config.toml
num_hidden_layers = 10
hidden_size = 256
n_experts = 16
experts_per_token = 4
d_expert = 96
d_shared_expert = 0
hidden_act = "swiglu"
moe_layers = [0, 1, 2, 3, 4, 5, 6, 7, 8, 9]
router_score = "softmax"
normalize_top_k = true
routed_scale = 1.0
balance_loss = 0.00433
balance_bias = false
router_z_loss = 0.001
init_std_router = 0.00829
lr_router = 0.000656
num_attention_heads = 4
num_key_value_heads = 4
head_dim = 64
vocab_size = 16384
norm = "rmsnorm"
norm_place = "pre"
norm_eps = 1e-05
positions = "rope"
rope_theta = 500000.0
rope_fraction = 1.0
qk_norm = false
attn_scale = 0.125
tie_word_embeddings = true
parallel_block = false
init = "normal"
init_std_qkv = 0.0336
init_std_o = 0.0417
init_std_up = 0.0481
init_std_down = 0.0481
optimizer = "adam_hyperball"
learning_rate = 0.00407
beta1 = 0.9
weight_decay = 0.0
lr_head = 0.0103
max_grad_norm = 1.0
warmup_steps = 200
schedule = "wsd"
decay_fraction = 1.0
decay_shape = "cos"
final_lr_fraction = 0.0
batch_tokens = 65536
max_seq_len = 1024
doc_mask = true
train_tokens = 523600000
max_steps = 7990
dataset = "wikipedia_en"
Below are experts of layer 4 (counted from 0) of a mixture-of-experts language model. Rows are named router (the router's row for the expert), gate (a neuron's input weights, with its number), up (a neuron's input weights, with its number) and show model dimensions 0-255. Each number is 50 + 12 x the weight over its row's rms, rounded and kept within 0 to 99.
Before each expert's rows: "gets" lists some tokens that make up at least twice as much of what it gets as of all text. This comes from a sample of Wikipedia text that the model never trained on. Tokens count by the router's weight.

# expert 9
gets: "\n", " |", "|", "-", ";", ":"
router:64 54 50 46 51 65 42 28 49 66 47 41 56 63 65 72 36 49 48 60 92 48 45 54 70 43 63 23 58 57 42 51 51 55 56 45 60 46 45 53 22 47 52 59 52 51 46 42 41 40 29 43 49 62 32 59 45 40 50 50 37 38 56 23 54 36 42 46 45 40 44 46 53 50 62 69 48 46 47 60 33 49 48 37 31 49 42 55 56 48 49 58 71 45 70 53 22 46 32 70 41 18 41 33 53 52 65 67 56 36 46 50 31 44 50 41 50 53 48 61 63 61 53 62 45 65 40 57 59 68 38 44 57 57 51 40 40 64 36 46 59 13 68 64 55 74 55 39 28 49 23 47 57 69 63 43 45 70 62 40 68 47 60 52 41 37 47 62 34 52 64 58 39 58 51 40 53 61 43 51 52 53 50 36 43 57 29 29 48 61 55 82 41 50 45 45 52 40 59 61 37 57 65 64 59 54 29 56 16 62 47 45 46 29 38 47 49 63 55 54 60 49 46 30 42 64 49 47 65 38 55 50 66 60 57 45 37 53 38 24 46 39 46 65 69 44 40 52 43 51 52 41 34 53 29 36
gate1:53 59 51 35 64 51 41 37 45 60 51 32 56 15 53 58 58 30 38 32 80 69 46 53 49 32 58 42 56 61 30 63 44 66 59 59 28 50 65 52 31 44 65 67 50 42 47 46 67 33 66 63 45 44 55 58 54 43 58 62 50 24 59 55 47 51 74 46 52 80 69 46 64 21 32 66 51 56 40 46 64 49 73 38 56 70 56 53 50 30 50 62 42 49 71 59 52 59 37 53 53 41 47 56 22 29 77 55 25 43 33 42 48 50 44 66 15 40 69 56 49 44 57 60 44 53 76 67 47 49 41 51 50 53 52 51 39 57 51 41 48 58 25 55 51 58 56 42 61 46 58 58 49 58 60 68 58 49 62 47 46 64 54 57 63 37 56 37 29 47 60 19 33 55 52 59 51 37 54 79 49 46 58 48 40 51 38 61 33 28 43 52 47 73 70 40 61 39 39 46 50 28 49 32 55 42 50 54 42 36 39 57 44 60 46 42 42 46 49 37 53 35 49 49 72 50 53 59 59 48 63 59 59 48 47 60 59 40 47 46 54 55 29 38 64 47 43 40 43 35 48 66 42 42 40 59
up1:44 52 23 52 55 66 57 38 72 35 49 63 49 48 46 78 25 55 40 41 54 56 47 36 59 46 60 40 62 68 50 71 60 31 82 39 36 51 44 54 47 62 55 56 51 49 58 45 36 68 44 46 33 45 38 37 55 67 80 69 31 44 23 46 43 44 60 45 68 49 53 35 42 41 63 52 51 66 51 45 56 52 54 68 40 66 53 64 52 55 78 38 58 63 49 52 61 45 52 59 53 59 47 60 60 47 41 57 39 58 51 71 34 51 33 46 47 60 51 29 43 57 53 07 52 51 52 36 50 56 64 50 41 53 47 51 36 46 46 47 51 51 40 31 50 53 46 63 63 38 57 52 34 52 57 47 37 50 24 49 32 48 26 47 33 30 64 34 53 56 70 64 40 49 62 38 46 53 41 60 32 25 52 57 41 31 51 46 36 30 52 46 50 80 43 50 75 49 55 35 43 47 54 62 31 66 72 49 54 52 49 49 67 36 54 13 36 66 67 51 40 57 42 66 47 38 43 38 49 74 39 51 61 59 47 58 49 28 45 37 49 56 29 45 40 69 55 52 51 60 60 45 45 44 57 52
gate2:66 33 51 30 54 28 52 70 46 43 32 65 56 56 64 56 68 47 41 49 45 43 33 58 79 40 38 33 62 28 50 30 50 55 43 44 63 56 46 54 38 41 34 67 66 59 46 79 65 50 43 42 63 57 53 44 57 61 51 58 55 34 56 47 41 62 61 41 52 74 77 49 34 48 54 49 49 42 47 36 47 56 61 62 44 44 56 56 23 56 38 51 48 49 33 48 48 43 36 55 32 28 58 37 59 59 67 63 73 56 58 39 28 56 65 51 83 43 56 58 60 45 60 41 45 75 47 65 41 40 51 21 60 55 47 51 33 41 42 47 40 51 61 72 54 41 51 33 47 57 51 52 67 36 63 44 52 78 86 56 72 57 61 61 30 48 60 46 46 48 24 43 44 44 50 56 61 55 47 40 44 41 43 49 61 60 30 51 30 66 64 33 45 62 45 57 54 63 42 69 39 48 51 25 59 40 40 55 56 38 39 60 25 49 33 58 49 31 56 67 43 46 49 45 46 42 46 42 50 60 28 54 23 51 59 36 55 53 37 39 49 41 43 54 60 60 48 40 44 57 41 37 47 35 63 37
up2:51 28 17 54 62 33 41 56 34 46 50 43 43 53 50 35 53 33 31 51 76 28 49 54 61 23 64 17 33 54 48 29 59 53 57 41 63 31 63 46 37 55 33 45 56 41 51 61 43 49 70 58 60 34 38 45 37 40 52 42 63 57 50 28 32 37 50 46 59 63 42 64 36 62 46 48 48 69 68 40 62 54 75 65 45 47 51 45 77 50 36 52 59 28 19 55 57 50 58 33 61 28 68 26 51 50 60 35 67 47 76 53 42 46 35 56 59 33 43 41 42 53 34 49 50 53 41 30 53 54 70 62 42 54 36 52 29 50 41 43 43 33 66 70 56 43 71 56 31 53 59 47 45 35 17 49 59 57 46 49 44 56 50 40 65 38 51 60 54 40 59 42 62 50 52 58 50 30 49 30 75 43 58 64 61 57 48 57 49 47 37 37 42 42 41 52 69 58 69 36 62 56 50 38 57 21 63 52 53 60 60 56 61 55 61 45 50 59 71 47 54 38 51 42 40 42 64 53 24 56 43 58 50 60 49 52 46 53 67 43 47 58 47 58 49 35 48 61 56 47 61 45 27 54 57 49
gate3:28 71 49 36 44 42 37 40 68 45 49 54 76 33 54 67 52 48 49 47 58 50 64 61 40 59 54 52 56 54 49 62 61 59 55 62 55 53 37 50 47 38 56 47 47 45 46 49 60 47 47 48 63 34 52 71 58 48 64 70 48 40 52 66 64 25 64 55 49 54 47 49 45 56 70 39 42 44 51 41 65 47 59 57 64 62 39 62 40 50 55 50 67 41 52 46 44 63 63 68 39 42 32 63 37 49 35 34 44 42 52 51 30 24 60 54 47 40 58 61 54 64 55 41 48 55 48 27 49 36 53 62 22 37 73 52 52 37 38 60 42 47 56 58 67 72 44 53 71 55 57 61 59 56 55 50 36 38 67 64 43 56 24 36 40 22 54 10 27 34 39 71 35 53 60 61 55 56 57 60 55 65 57 57 28 52 23 49 52 58 56 49 61 42 44 56 67 51 29 57 46 68 48 57 43 33 56 32 64 38 44 24 50 49 60 26 45 70 59 34 39 56 26 22 58 58 49 64 55 66 45 45 58 33 59 37 58 50 57 66 55 38 61 53 55 56 53 51 62 44 92 58 53 39 38 58
up3:53 38 18 60 44 52 53 41 57 30 34 62 44 55 52 57 62 53 38 40 49 41 73 62 53 72 39 49 42 56 54 45 50 47 46 52 55 53 46 39 62 73 62 42 55 58 44 68 38 50 62 35 55 51 23 54 41 51 48 53 43 60 52 42 39 65 54 48 39 67 33 58 64 54 53 43 65 33 49 25 62 59 29 53 59 36 40 58 83 45 59 69 59 50 45 59 69 43 31 40 33 40 61 58 40 64 41 45 37 41 41 64 43 62 56 35 48 32 62 56 56 61 39 50 34 33 66 49 75 60 56 50 48 51 48 49 55 65 46 47 48 63 49 53 36 36 51 52 67 54 67 41 73 41 37 33 38 45 38 60 56 50 55 54 38 64 60 51 60 51 67 57 62 43 59 54 67 65 50 47 60 52 47 56 42 33 60 56 56 78 38 30 46 32 44 53 19 69 60 56 58 51 44 54 50 34 60 49 66 30 58 54 28 86 46 57 50 46 45 29 35 39 50 51 64 80 34 28 50 68 57 52 57 51 23 54 47 75 60 55 42 54 66 34 53 68 57 58 30 58 40 44 51 37 73 35
gate4:50 37 40 37 57 47 58 41 33 36 34 44 60 64 53 45 26 58 59 51 47 36 67 30 38 51 45 66 42 49 48 44 47 37 43 49 44 42 27 63 53 35 51 37 72 49 55 72 40 50 50 68 43 45 53 53 51 36 30 42 41 39 65 56 52 63 43 43 53 55 62 54 52 52 57 55 57 46 58 78 61 50 42 54 42 68 56 44 64 57 62 60 29 75 37 33 56 45 61 62 47 44 38 54 49 55 66 42 58 49 57 47 50 54 63 59 68 59 86 32 55 34 58 48 54 10 50 53 71 59 32 39 63 79 77 66 46 46 59 39 60 30 51 32 24 36 57 40 38 46 56 33 39 40 60 68 42 30 55 60 50 66 44 42 64 32 54 46 22 57 56 57 58 56 62 67 46 49 64 53 53 47 48 31 53 46 42 36 61 55 55 42 53 51 49 63 61 54 52 39 53 57 54 50 56 68 70 50 66 45 38 55 31 60 36 54 45 52 50 64 53 33 65 36 60 62 27 38 33 60 59 52 55 70 40 52 39 48 72 20 37 62 73 25 65 55 36 55 45 45 48 57 40 38 40 48
up4:42 68 57 73 52 75 39 44 62 47 55 44 24 61 56 62 43 53 57 41 32 64 50 58 47 27 49 47 19 48 53 62 50 64 61 36 69 49 55 65 42 78 59 59 23 53 57 43 45 65 41 52 51 35 19 58 42 59 70 48 57 48 42 61 49 40 61 45 49 35 65 35 63 34 59 58 69 44 52 68 46 51 50 63 30 31 49 65 60 58 47 23 44 57 56 39 38 48 31 71 54 51 61 31 44 36 54 27 52 62 33 52 67 31 43 41 60 63 36 48 51 44 66 59 50 49 41 25 40 57 49 50 54 63 40 44 65 60 68 31 25 58 42 70 68 48 50 74 61 48 41 34 50 47 46 48 44 66 76 43 28 27 26 44 37 37 43 57 50 63 67 48 41 62 45 50 47 46 52 42 50 47 30 65 49 39 47 47 33 47 56 31 54 51 67 52 42 59 58 87 48 39 36 50 41 43 42 48 54 35 53 44 55 72 49 38 34 51 51 47 51 49 56 49 59 58 55 37 44 48 30 57 42 54 52 52 58 63 46 58 53 65 47 40 39 43 73 39 59 42 45 58 34 67 61 32

# expert 7
gets: " the", " of", " to", " in", " and", "."
router:55 59 43 53 63 46 39 38 46 49 29 60 42 42 54 51 23 40 47 55 77 53 42 56 79 52 51 33 44 62 52 41 43 47 56 57 52 47 37 56 33 46 50 61 66 72 41 39 56 49 32 29 68 58 35 51 45 58 56 41 35 34 63 45 60 43 45 44 47 32 43 59 44 40 56 48 36 61 46 50 45 29 53 44 42 59 35 64 55 39 35 68 51 36 54 51 48 46 44 68 29 44 41 53 56 54 71 71 51 49 36 48 42 28 49 48 55 45 54 54 72 72 72 66 31 54 50 49 65 62 25 34 64 71 48 48 41 63 28 67 66 43 66 59 72 68 30 38 35 62 45 64 49 62 72 36 46 57 65 58 56 47 47 55 29 42 37 61 45 44 63 45 43 51 39 32 44 51 27 27 57 53 33 40 36 62 44 47 50 65 63 52 33 54 38 61 50 46 55 57 45 75 68 56 54 69 49 37 01 58 41 55 58 40 53 38 40 63 54 46 66 47 46 47 38 58 38 43 54 41 37 63 55 69 58 47 37 51 60 45 33 28 45 53 67 54 39 64 48 52 64 41 27 56 37 42
gate1:51 64 54 65 40 42 56 74 60 56 42 58 61 42 47 60 46 53 66 56 49 53 28 34 60 38 34 44 47 31 43 55 47 43 40 60 57 58 42 53 57 55 18 35 26 50 35 51 53 68 79 50 54 55 62 46 62 48 59 51 32 54 70 48 62 67 32 69 39 64 58 73 52 59 41 54 45 33 49 61 52 64 52 49 66 48 35 34 54 54 55 33 51 43 43 41 40 49 65 35 45 44 40 60 65 49 61 55 44 56 35 53 50 43 43 49 46 47 47 49 43 63 87 34 59 28 83 64 43 40 55 39 40 55 51 30 79 37 31 27 43 60 59 34 56 37 55 24 64 28 55 24 24 37 73 70 55 47 39 40 49 69 56 50 42 62 55 24 47 66 45 35 49 49 54 57 53 34 43 49 33 37 53 40 43 51 43 45 34 58 48 53 52 43 43 57 64 61 49 48 30 68 63 43 71 65 58 68 43 73 53 57 48 55 57 45 39 56 53 41 55 58 49 59 48 43 48 41 52 52 33 45 30 52 44 28 42 47 64 45 54 75 78 62 70 44 64 55 52 57 52 41 54 42 45 54
up1:66 51 62 63 66 63 43 29 28 46 38 52 62 57 52 51 72 50 33 46 55 54 71 41 33 56 46 60 45 35 52 51 54 46 55 63 33 42 57 40 51 82 67 41 39 70 62 66 57 50 44 35 49 32 57 51 57 39 61 37 39 56 23 74 65 23 73 46 57 47 56 56 51 39 67 28 50 51 57 60 56 42 53 55 38 48 53 59 80 34 64 08 51 48 77 70 29 72 45 69 46 81 61 41 46 42 61 54 45 58 40 27 37 57 24 42 29 61 55 49 48 67 50 37 48 40 38 41 53 48 52 56 51 47 41 45 34 48 61 75 55 52 56 55 68 34 56 44 52 54 52 51 43 53 67 44 35 55 41 49 50 35 42 52 33 61 54 53 51 57 46 61 44 35 40 54 52 61 59 56 39 44 61 45 24 42 40 48 45 26 41 51 40 21 62 45 39 33 39 36 53 66 60 49 46 53 48 45 51 54 48 46 66 61 63 58 43 49 49 51 42 52 10 36 42 63 40 54 51 48 43 55 48 58 50 66 57 60 52 54 44 34 24 49 36 55 48 34 54 63 47 56 46 50 62 34
gate2:58 34 51 28 60 47 58 58 62 49 43 48 60 50 36 52 34 49 60 27 45 40 61 51 48 61 18 54 53 54 56 57 61 40 33 60 55 35 40 50 55 31 54 61 53 32 38 72 35 43 60 46 69 46 64 23 49 61 40 54 61 52 49 68 57 58 54 64 55 47 46 83 66 45 50 58 63 55 61 66 42 34 60 62 40 33 61 52 48 55 32 53 38 34 71 38 59 57 52 69 62 47 49 43 74 59 45 33 57 40 57 54 63 52 49 64 54 46 43 62 49 46 73 61 57 37 39 45 53 33 65 67 61 64 39 65 59 77 47 34 52 64 56 44 23 44 32 35 50 41 47 76 44 37 53 54 56 44 33 50 33 50 54 61 66 53 48 67 43 58 55 59 61 56 50 40 46 33 25 35 48 33 58 28 66 49 43 47 46 13 21 44 41 57 53 37 53 39 48 51 59 48 45 52 23 38 60 52 58 50 73 48 53 69 51 40 58 34 45 56 42 51 36 57 45 44 40 36 36 42 70 41 43 68 50 47 53 45 52 52 41 81 67 53 40 64 73 56 77 58 49 61 48 59 51 40
up2:63 41 44 44 72 48 63 44 42 57 53 58 51 61 47 35 54 51 47 71 41 32 76 60 33 39 41 59 44 48 29 44 48 40 35 37 61 56 40 33 51 47 21 56 57 35 52 50 58 53 55 64 53 55 50 46 29 38 51 56 65 44 40 50 34 63 33 53 64 47 40 36 65 48 58 44 46 71 25 44 40 45 37 45 34 62 54 47 51 39 53 60 62 36 52 60 34 47 56 37 52 53 49 38 45 50 58 49 38 50 56 44 46 46 48 53 53 39 70 60 52 51 54 61 53 46 77 48 57 49 44 32 39 45 48 63 21 65 66 50 50 43 58 40 56 48 32 58 16 66 23 59 56 46 32 52 32 61 54 39 50 38 51 36 40 57 30 40 36 73 42 44 44 57 61 51 40 58 53 68 63 56 45 49 63 64 57 61 58 53 46 51 44 63 34 57 63 54 36 69 33 52 52 57 54 74 45 10 34 70 47 54 28 49 68 67 64 41 70 61 40 61 58 45 59 55 33 39 76 58 58 67 51 29 34 48 41 21 65 35 55 49 52 77 48 45 46 76 44 31 52 57 35 35 70 54
gate3:52 56 76 56 41 40 36 46 47 46 49 20 46 48 45 30 52 65 44 47 51 56 64 52 77 40 56 49 47 28 57 28 40 60 44 51 46 54 38 51 63 58 43 45 54 49 26 63 53 53 56 44 61 40 26 48 41 58 44 69 46 45 49 49 45 51 32 49 32 46 61 26 51 80 63 48 48 34 34 56 42 54 44 51 54 36 60 55 51 48 23 58 42 31 44 51 58 51 34 36 57 45 53 53 49 38 53 65 23 43 33 46 56 31 49 53 42 52 54 70 58 66 60 49 55 56 59 54 41 30 42 26 55 48 46 67 42 75 68 48 51 45 76 64 47 38 43 64 50 56 23 68 48 38 49 35 60 71 71 54 57 78 50 25 43 42 55 52 69 59 60 58 33 45 60 47 42 53 62 69 42 56 80 47 38 66 44 47 43 31 56 62 35 53 62 67 64 36 23 69 37 48 53 50 67 46 38 59 39 53 55 44 63 65 25 59 65 66 57 22 36 41 53 46 55 73 57 48 38 52 48 37 45 61 49 60 51 46 66 45 53 43 43 36 57 56 37 20 50 63 48 45 57 56 46 40
up3:50 47 77 57 60 50 64 42 49 39 67 52 40 57 39 42 76 52 55 46 64 65 59 18 43 52 62 46 70 44 56 42 44 24 48 62 63 59 61 33 42 51 58 51 65 26 51 54 66 63 54 27 74 35 55 58 54 54 31 55 38 41 63 46 71 52 52 71 54 48 54 49 51 61 63 46 39 38 67 44 51 66 51 68 47 36 83 49 51 48 58 57 54 26 36 47 47 72 58 52 30 48 76 50 48 58 40 52 56 55 44 49 53 50 26 42 47 50 42 44 58 49 49 52 43 42 50 39 55 49 33 46 71 46 75 54 25 65 82 58 71 56 78 48 43 48 49 53 51 54 51 64 38 29 40 49 49 63 42 63 55 39 38 59 39 45 51 32 55 50 49 56 62 40 63 33 60 51 64 35 39 40 37 49 35 38 63 63 45 26 33 49 39 49 43 48 55 48 31 41 62 31 55 34 61 55 39 64 58 40 31 62 63 57 53 58 56 43 51 64 56 55 44 70 38 49 38 51 56 27 45 65 53 61 67 36 60 41 14 57 39 54 57 52 31 64 31 34 52 65 69 52 47 55 64 62
gate4:44 59 46 45 59 37 50 35 51 44 44 67 42 41 50 47 33 57 48 32 64 45 40 62 57 59 50 44 39 67 42 69 34 45 37 45 61 51 66 42 44 49 45 53 42 35 62 52 31 59 58 47 59 57 52 40 24 52 56 63 49 53 79 56 32 45 80 61 43 67 41 77 83 55 42 43 59 62 40 61 56 55 64 62 41 43 62 39 60 47 69 51 38 50 69 44 11 41 44 41 53 38 24 43 55 49 47 46 65 64 48 59 48 41 65 54 48 65 65 54 53 33 63 57 57 29 53 54 62 50 46 43 54 52 57 51 55 90 57 66 37 55 62 62 19 84 56 69 66 38 56 47 47 61 40 55 48 26 80 52 44 49 60 69 38 46 54 50 51 48 52 63 48 56 60 49 52 49 42 46 56 58 43 45 36 62 34 38 43 44 52 42 38 41 46 39 34 47 39 77 77 62 49 28 23 53 62 38 48 64 63 42 25 56 29 36 42 45 42 56 67 49 64 60 57 60 26 43 63 50 39 61 46 63 41 57 42 48 55 37 44 48 54 46 52 65 53 55 40 48 63 55 57 54 63 46
up4:77 37 73 67 33 55 53 52 56 49 42 71 43 24 43 41 63 54 42 52 64 46 48 51 65 71 36 62 49 44 56 61 68 52 39 43 62 48 50 50 67 45 59 45 62 39 39 48 55 49 31 60 65 61 43 49 53 27 54 58 29 31 66 59 50 53 38 54 62 15 46 42 48 55 71 56 37 49 45 46 15 41 31 57 52 31 47 49 35 49 40 65 58 69 53 38 67 49 53 73 62 41 62 39 52 58 57 48 52 57 46 44 52 20 34 39 51 55 27 62 54 33 45 47 57 49 57 52 57 59 41 49 55 74 38 25 60 72 77 56 36 62 36 24 53 51 40 43 47 63 41 40 50 48 49 33 48 59 18 62 61 50 52 41 65 70 37 47 54 26 32 49 52 63 32 68 49 51 69 67 49 63 47 54 49 43 48 56 46 38 58 39 60 59 40 43 49 50 37 54 62 45 47 58 47 47 53 40 54 56 38 52 40 49 95 34 32 58 42 65 41 48 44 62 62 58 73 48 49 30 49 40 48 62 39 46 39 37 47 44 53 42 36 41 38 56 68 76 51 51 53 42 52 53 53 59

# expert 0
gets: " the", " a", " of", " and", " The", " an"
router:62 47 48 63 65 49 40 40 63 50 43 69 41 33 60 49 29 38 62 60 66 51 41 52 69 49 57 23 55 58 57 48 47 51 65 64 54 45 38 57 34 44 54 60 58 70 41 47 56 37 30 36 57 51 31 60 43 47 63 46 44 29 56 41 66 45 51 53 43 42 42 55 38 43 56 57 34 52 41 39 51 39 59 45 38 64 33 54 48 51 35 63 61 36 60 64 39 46 44 53 37 40 56 41 43 70 71 70 37 45 35 39 46 34 30 49 36 50 42 45 67 68 67 68 34 63 39 49 64 73 29 39 49 53 43 38 38 61 43 55 70 45 62 61 68 53 32 36 44 62 38 55 34 65 66 16 28 57 54 47 54 51 61 45 39 40 42 62 41 57 70 52 43 54 31 38 46 60 45 26 63 68 44 44 29 70 27 57 41 66 63 57 25 52 57 76 64 35 42 60 40 63 67 62 51 62 57 34 34 58 34 60 56 30 52 42 36 70 70 38 68 47 30 49 33 59 47 38 47 38 42 59 52 67 61 38 43 66 54 32 38 40 34 59 49 57 36 53 42 50 54 39 50 53 38 45
gate1:39 71 47 61 54 32 53 51 55 55 48 48 57 52 57 50 66 61 62 65 58 67 67 60 24 45 55 34 50 49 70 48 46 31 70 47 28 46 58 71 51 57 40 49 48 65 35 42 54 38 46 71 17 72 66 49 56 61 49 45 55 63 41 38 45 57 56 49 47 46 59 47 51 45 58 24 46 39 29 24 65 36 42 50 36 52 59 49 51 36 59 65 56 45 46 61 53 43 57 51 50 48 43 71 42 43 66 81 54 49 49 49 51 46 07 45 29 44 45 52 53 46 57 41 64 75 25 57 32 37 52 26 66 56 59 59 35 45 64 49 64 52 69 49 36 46 57 45 53 43 56 51 82 50 61 43 47 71 62 64 39 58 48 38 30 43 30 52 47 54 67 68 57 53 65 64 51 42 58 56 42 47 56 50 52 65 42 61 44 68 55 54 47 53 33 47 52 45 64 53 37 39 57 55 54 64 55 44 48 59 37 48 47 49 62 68 64 59 69 69 40 40 32 41 57 44 59 43 32 66 59 41 68 50 41 45 85 44 46 33 44 37 30 38 50 37 74 52 35 75 52 53 63 40 59 62
up1:55 51 30 55 41 52 71 55 45 67 56 56 40 41 51 57 38 45 66 52 43 41 41 50 53 35 44 57 63 58 50 56 53 68 35 42 32 57 37 23 76 64 59 18 51 66 43 41 48 60 75 47 48 51 41 48 37 32 49 73 63 50 52 47 46 38 58 66 47 38 52 36 45 59 46 43 59 37 52 40 47 38 66 56 53 52 55 49 35 59 61 72 64 59 45 58 53 67 64 32 59 45 53 36 40 21 56 53 63 80 52 53 78 73 64 68 33 52 40 52 36 49 64 43 50 40 67 40 49 35 41 67 40 55 34 51 45 36 63 56 23 46 51 65 53 45 65 62 60 52 56 44 61 58 39 45 35 34 37 89 41 54 73 40 61 65 46 18 54 72 39 52 62 52 52 52 60 47 59 43 60 75 48 49 54 52 46 50 46 65 67 35 53 49 67 39 70 43 47 52 34 49 47 52 48 60 50 56 57 55 60 52 62 52 39 36 42 45 49 56 46 38 68 35 63 34 69 51 30 53 41 49 26 62 56 31 57 44 64 53 55 34 53 39 50 51 66 65 60 34 33 38 46 54 53 18
gate2:65 65 59 51 54 41 35 48 38 54 48 51 65 22 41 44 50 60 61 55 37 64 47 35 63 56 54 60 70 52 38 52 40 66 50 42 45 58 51 47 36 51 55 57 46 50 35 24 54 60 30 50 45 50 43 49 57 40 46 54 33 40 52 29 42 41 76 36 43 43 48 34 70 43 43 47 36 55 53 46 48 60 67 52 56 57 42 56 39 63 42 61 62 47 37 76 55 47 36 50 50 53 77 58 50 65 63 72 35 77 57 44 39 63 17 59 42 49 38 46 35 54 49 45 57 54 46 46 67 47 34 60 38 25 64 71 49 61 56 47 60 56 59 48 52 55 48 56 47 63 51 59 58 47 55 15 56 18 68 28 71 47 46 30 49 58 62 61 62 51 43 77 48 48 24 42 36 56 60 40 42 42 70 17 36 60 58 62 26 37 55 34 54 49 39 49 62 49 34 70 48 44 23 36 50 47 52 61 50 47 31 49 56 43 47 69 65 57 59 41 40 63 62 42 43 29 45 33 43 23 45 55 56 34 39 48 68 70 31 40 63 63 39 56 49 48 34 57 42 42 55 46 49 56 40 57
up2:52 65 64 45 64 55 49 65 58 57 66 66 45 25 51 56 59 71 33 64 38 60 59 46 45 69 56 58 55 33 46 49 50 64 41 19 48 32 60 40 51 55 53 44 20 45 60 39 69 47 47 46 42 21 74 34 42 42 51 32 57 31 56 58 62 64 53 66 32 26 52 55 39 40 48 38 57 83 52 51 50 42 57 64 50 84 39 28 60 50 59 40 41 69 53 37 25 33 60 44 53 59 54 47 45 54 50 55 61 34 46 73 31 59 22 34 46 36 41 40 47 74 45 58 23 57 73 40 50 42 63 38 56 44 42 42 59 63 44 58 49 69 61 48 37 60 57 50 60 43 57 40 31 66 47 36 50 54 38 29 57 61 43 50 32 53 48 50 49 57 40 52 64 46 74 40 49 53 60 56 47 40 62 52 40 55 63 63 38 65 46 58 49 43 54 58 54 44 49 48 75 50 55 46 47 34 65 59 38 48 47 54 75 40 62 43 50 53 27 72 63 44 51 46 37 36 46 51 28 24 51 49 51 36 53 71 62 58 28 44 51 47 60 55 38 70 53 47 53 45 33 59 45 64 49 48
gate3:74 44 49 53 50 61 46 83 55 42 42 41 45 54 35 71 42 60 58 53 65 55 54 57 59 48 55 57 50 61 51 44 56 51 48 39 59 53 42 27 56 40 65 53 58 67 70 54 46 60 51 45 50 50 52 37 53 59 46 51 44 61 68 55 45 60 36 64 53 76 54 50 40 46 38 29 59 52 31 76 59 22 54 47 51 68 29 36 51 45 41 34 50 49 38 48 16 61 45 50 56 64 68 48 56 50 53 48 61 28 68 21 47 43 46 52 69 42 43 31 50 37 61 57 68 50 59 50 49 54 43 38 40 48 66 50 27 60 41 35 58 48 44 36 52 54 67 56 47 41 44 34 23 71 49 64 42 53 62 60 45 54 50 42 45 38 59 37 50 50 41 35 44 49 34 74 60 49 37 69 28 54 61 52 54 53 14 45 57 22 38 48 30 77 65 21 43 58 45 50 29 58 41 47 74 29 50 48 67 55 53 70 45 46 45 22 59 69 34 41 62 55 62 58 44 43 43 26 51 48 38 52 25 62 41 55 68 47 30 46 47 38 41 54 49 37 45 57 46 55 51 45 34 62 42 48
up3:22 75 53 48 49 51 64 40 28 45 56 53 45 42 68 36 39 72 56 40 53 60 21 53 50 47 68 55 42 54 49 38 40 33 44 40 35 60 34 46 75 50 46 64 36 62 59 51 42 44 57 70 70 41 45 48 80 30 64 46 41 62 47 37 60 45 54 44 57 56 50 44 21 38 69 57 54 62 51 54 39 44 45 48 53 46 62 38 52 52 69 50 59 52 44 58 61 49 70 42 44 55 69 50 34 52 58 93 58 50 32 57 70 55 75 61 48 43 80 56 44 30 47 42 31 66 38 28 66 47 41 77 47 44 57 57 75 63 37 38 48 58 50 60 45 54 48 53 48 42 47 43 41 65 50 50 40 47 49 47 47 50 32 36 48 74 55 22 53 39 57 57 55 50 51 39 77 51 57 35 48 18 43 51 68 66 48 43 62 63 52 51 52 50 51 75 42 58 58 39 55 51 26 56 34 59 48 52 40 49 33 47 53 44 41 51 38 56 60 35 40 42 34 54 50 48 29 63 45 58 55 51 63 62 37 31 49 44 70 64 41 45 50 57 41 61 46 38 48 63 41 57 60 38 73 57
gate4:41 47 41 74 32 35 49 48 50 44 46 46 46 44 57 76 44 44 30 54 43 62 28 30 38 52 52 51 32 61 41 46 60 43 67 61 58 39 44 45 47 66 45 44 69 46 63 50 43 69 62 17 58 35 50 42 52 51 44 35 46 70 31 63 54 38 52 51 74 71 56 45 60 52 43 48 39 35 79 66 37 23 60 60 44 51 35 43 41 43 72 41 40 53 48 57 67 45 66 54 52 48 57 62 50 42 63 38 50 57 45 48 35 33 52 63 67 57 50 61 36 50 50 57 60 49 32 58 53 58 46 41 55 67 35 48 59 50 36 45 66 43 42 56 51 42 66 54 55 32 62 64 54 47 65 67 51 62 29 63 58 50 43 78 56 49 48 43 42 30 51 29 50 28 42 37 22 63 69 50 66 72 78 33 41 49 63 50 73 59 28 55 44 21 43 37 37 31 52 45 29 77 63 52 50 42 51 58 36 59 60 53 50 42 43 62 44 38 43 70 38 49 52 52 54 59 72 42 53 66 42 53 40 56 46 42 53 51 68 70 37 50 67 37 43 57 42 51 71 53 54 62 28 34 60 53
up4:52 33 36 62 64 43 55 50 43 34 59 59 57 34 35 59 65 42 46 39 46 21 57 49 37 55 45 70 30 55 46 38 64 41 52 59 33 18 39 49 60 39 74 53 26 63 64 59 43 31 57 49 39 47 59 56 51 56 36 69 55 47 54 74 50 50 54 48 56 31 58 70 70 58 60 63 65 31 33 49 53 51 34 43 53 43 43 51 40 57 58 33 44 28 58 54 41 47 75 52 45 61 60 38 31 43 40 47 39 51 60 37 57 50 50 64 28 66 22 52 60 48 56 59 45 46 40 48 45 34 36 48 49 57 11 52 45 55 63 48 45 53 46 52 53 33 40 48 26 48 50 54 42 60 38 58 66 41 30 52 34 54 54 57 54 64 44 41 28 51 58 49 41 53 32 56 50 45 71 51 71 69 25 46 47 56 42 32 55 60 69 21 57 39 45 69 58 71 40 50 53 33 58 62 38 45 50 53 76 52 35 43 44 60 44 50 19 57 44 59 32 56 56 49 63 51 39 64 61 44 53 63 36 50 57 65 33 49 64 33 70 52 36 43 39 69 63 47 50 67 32 65 62 61 46 53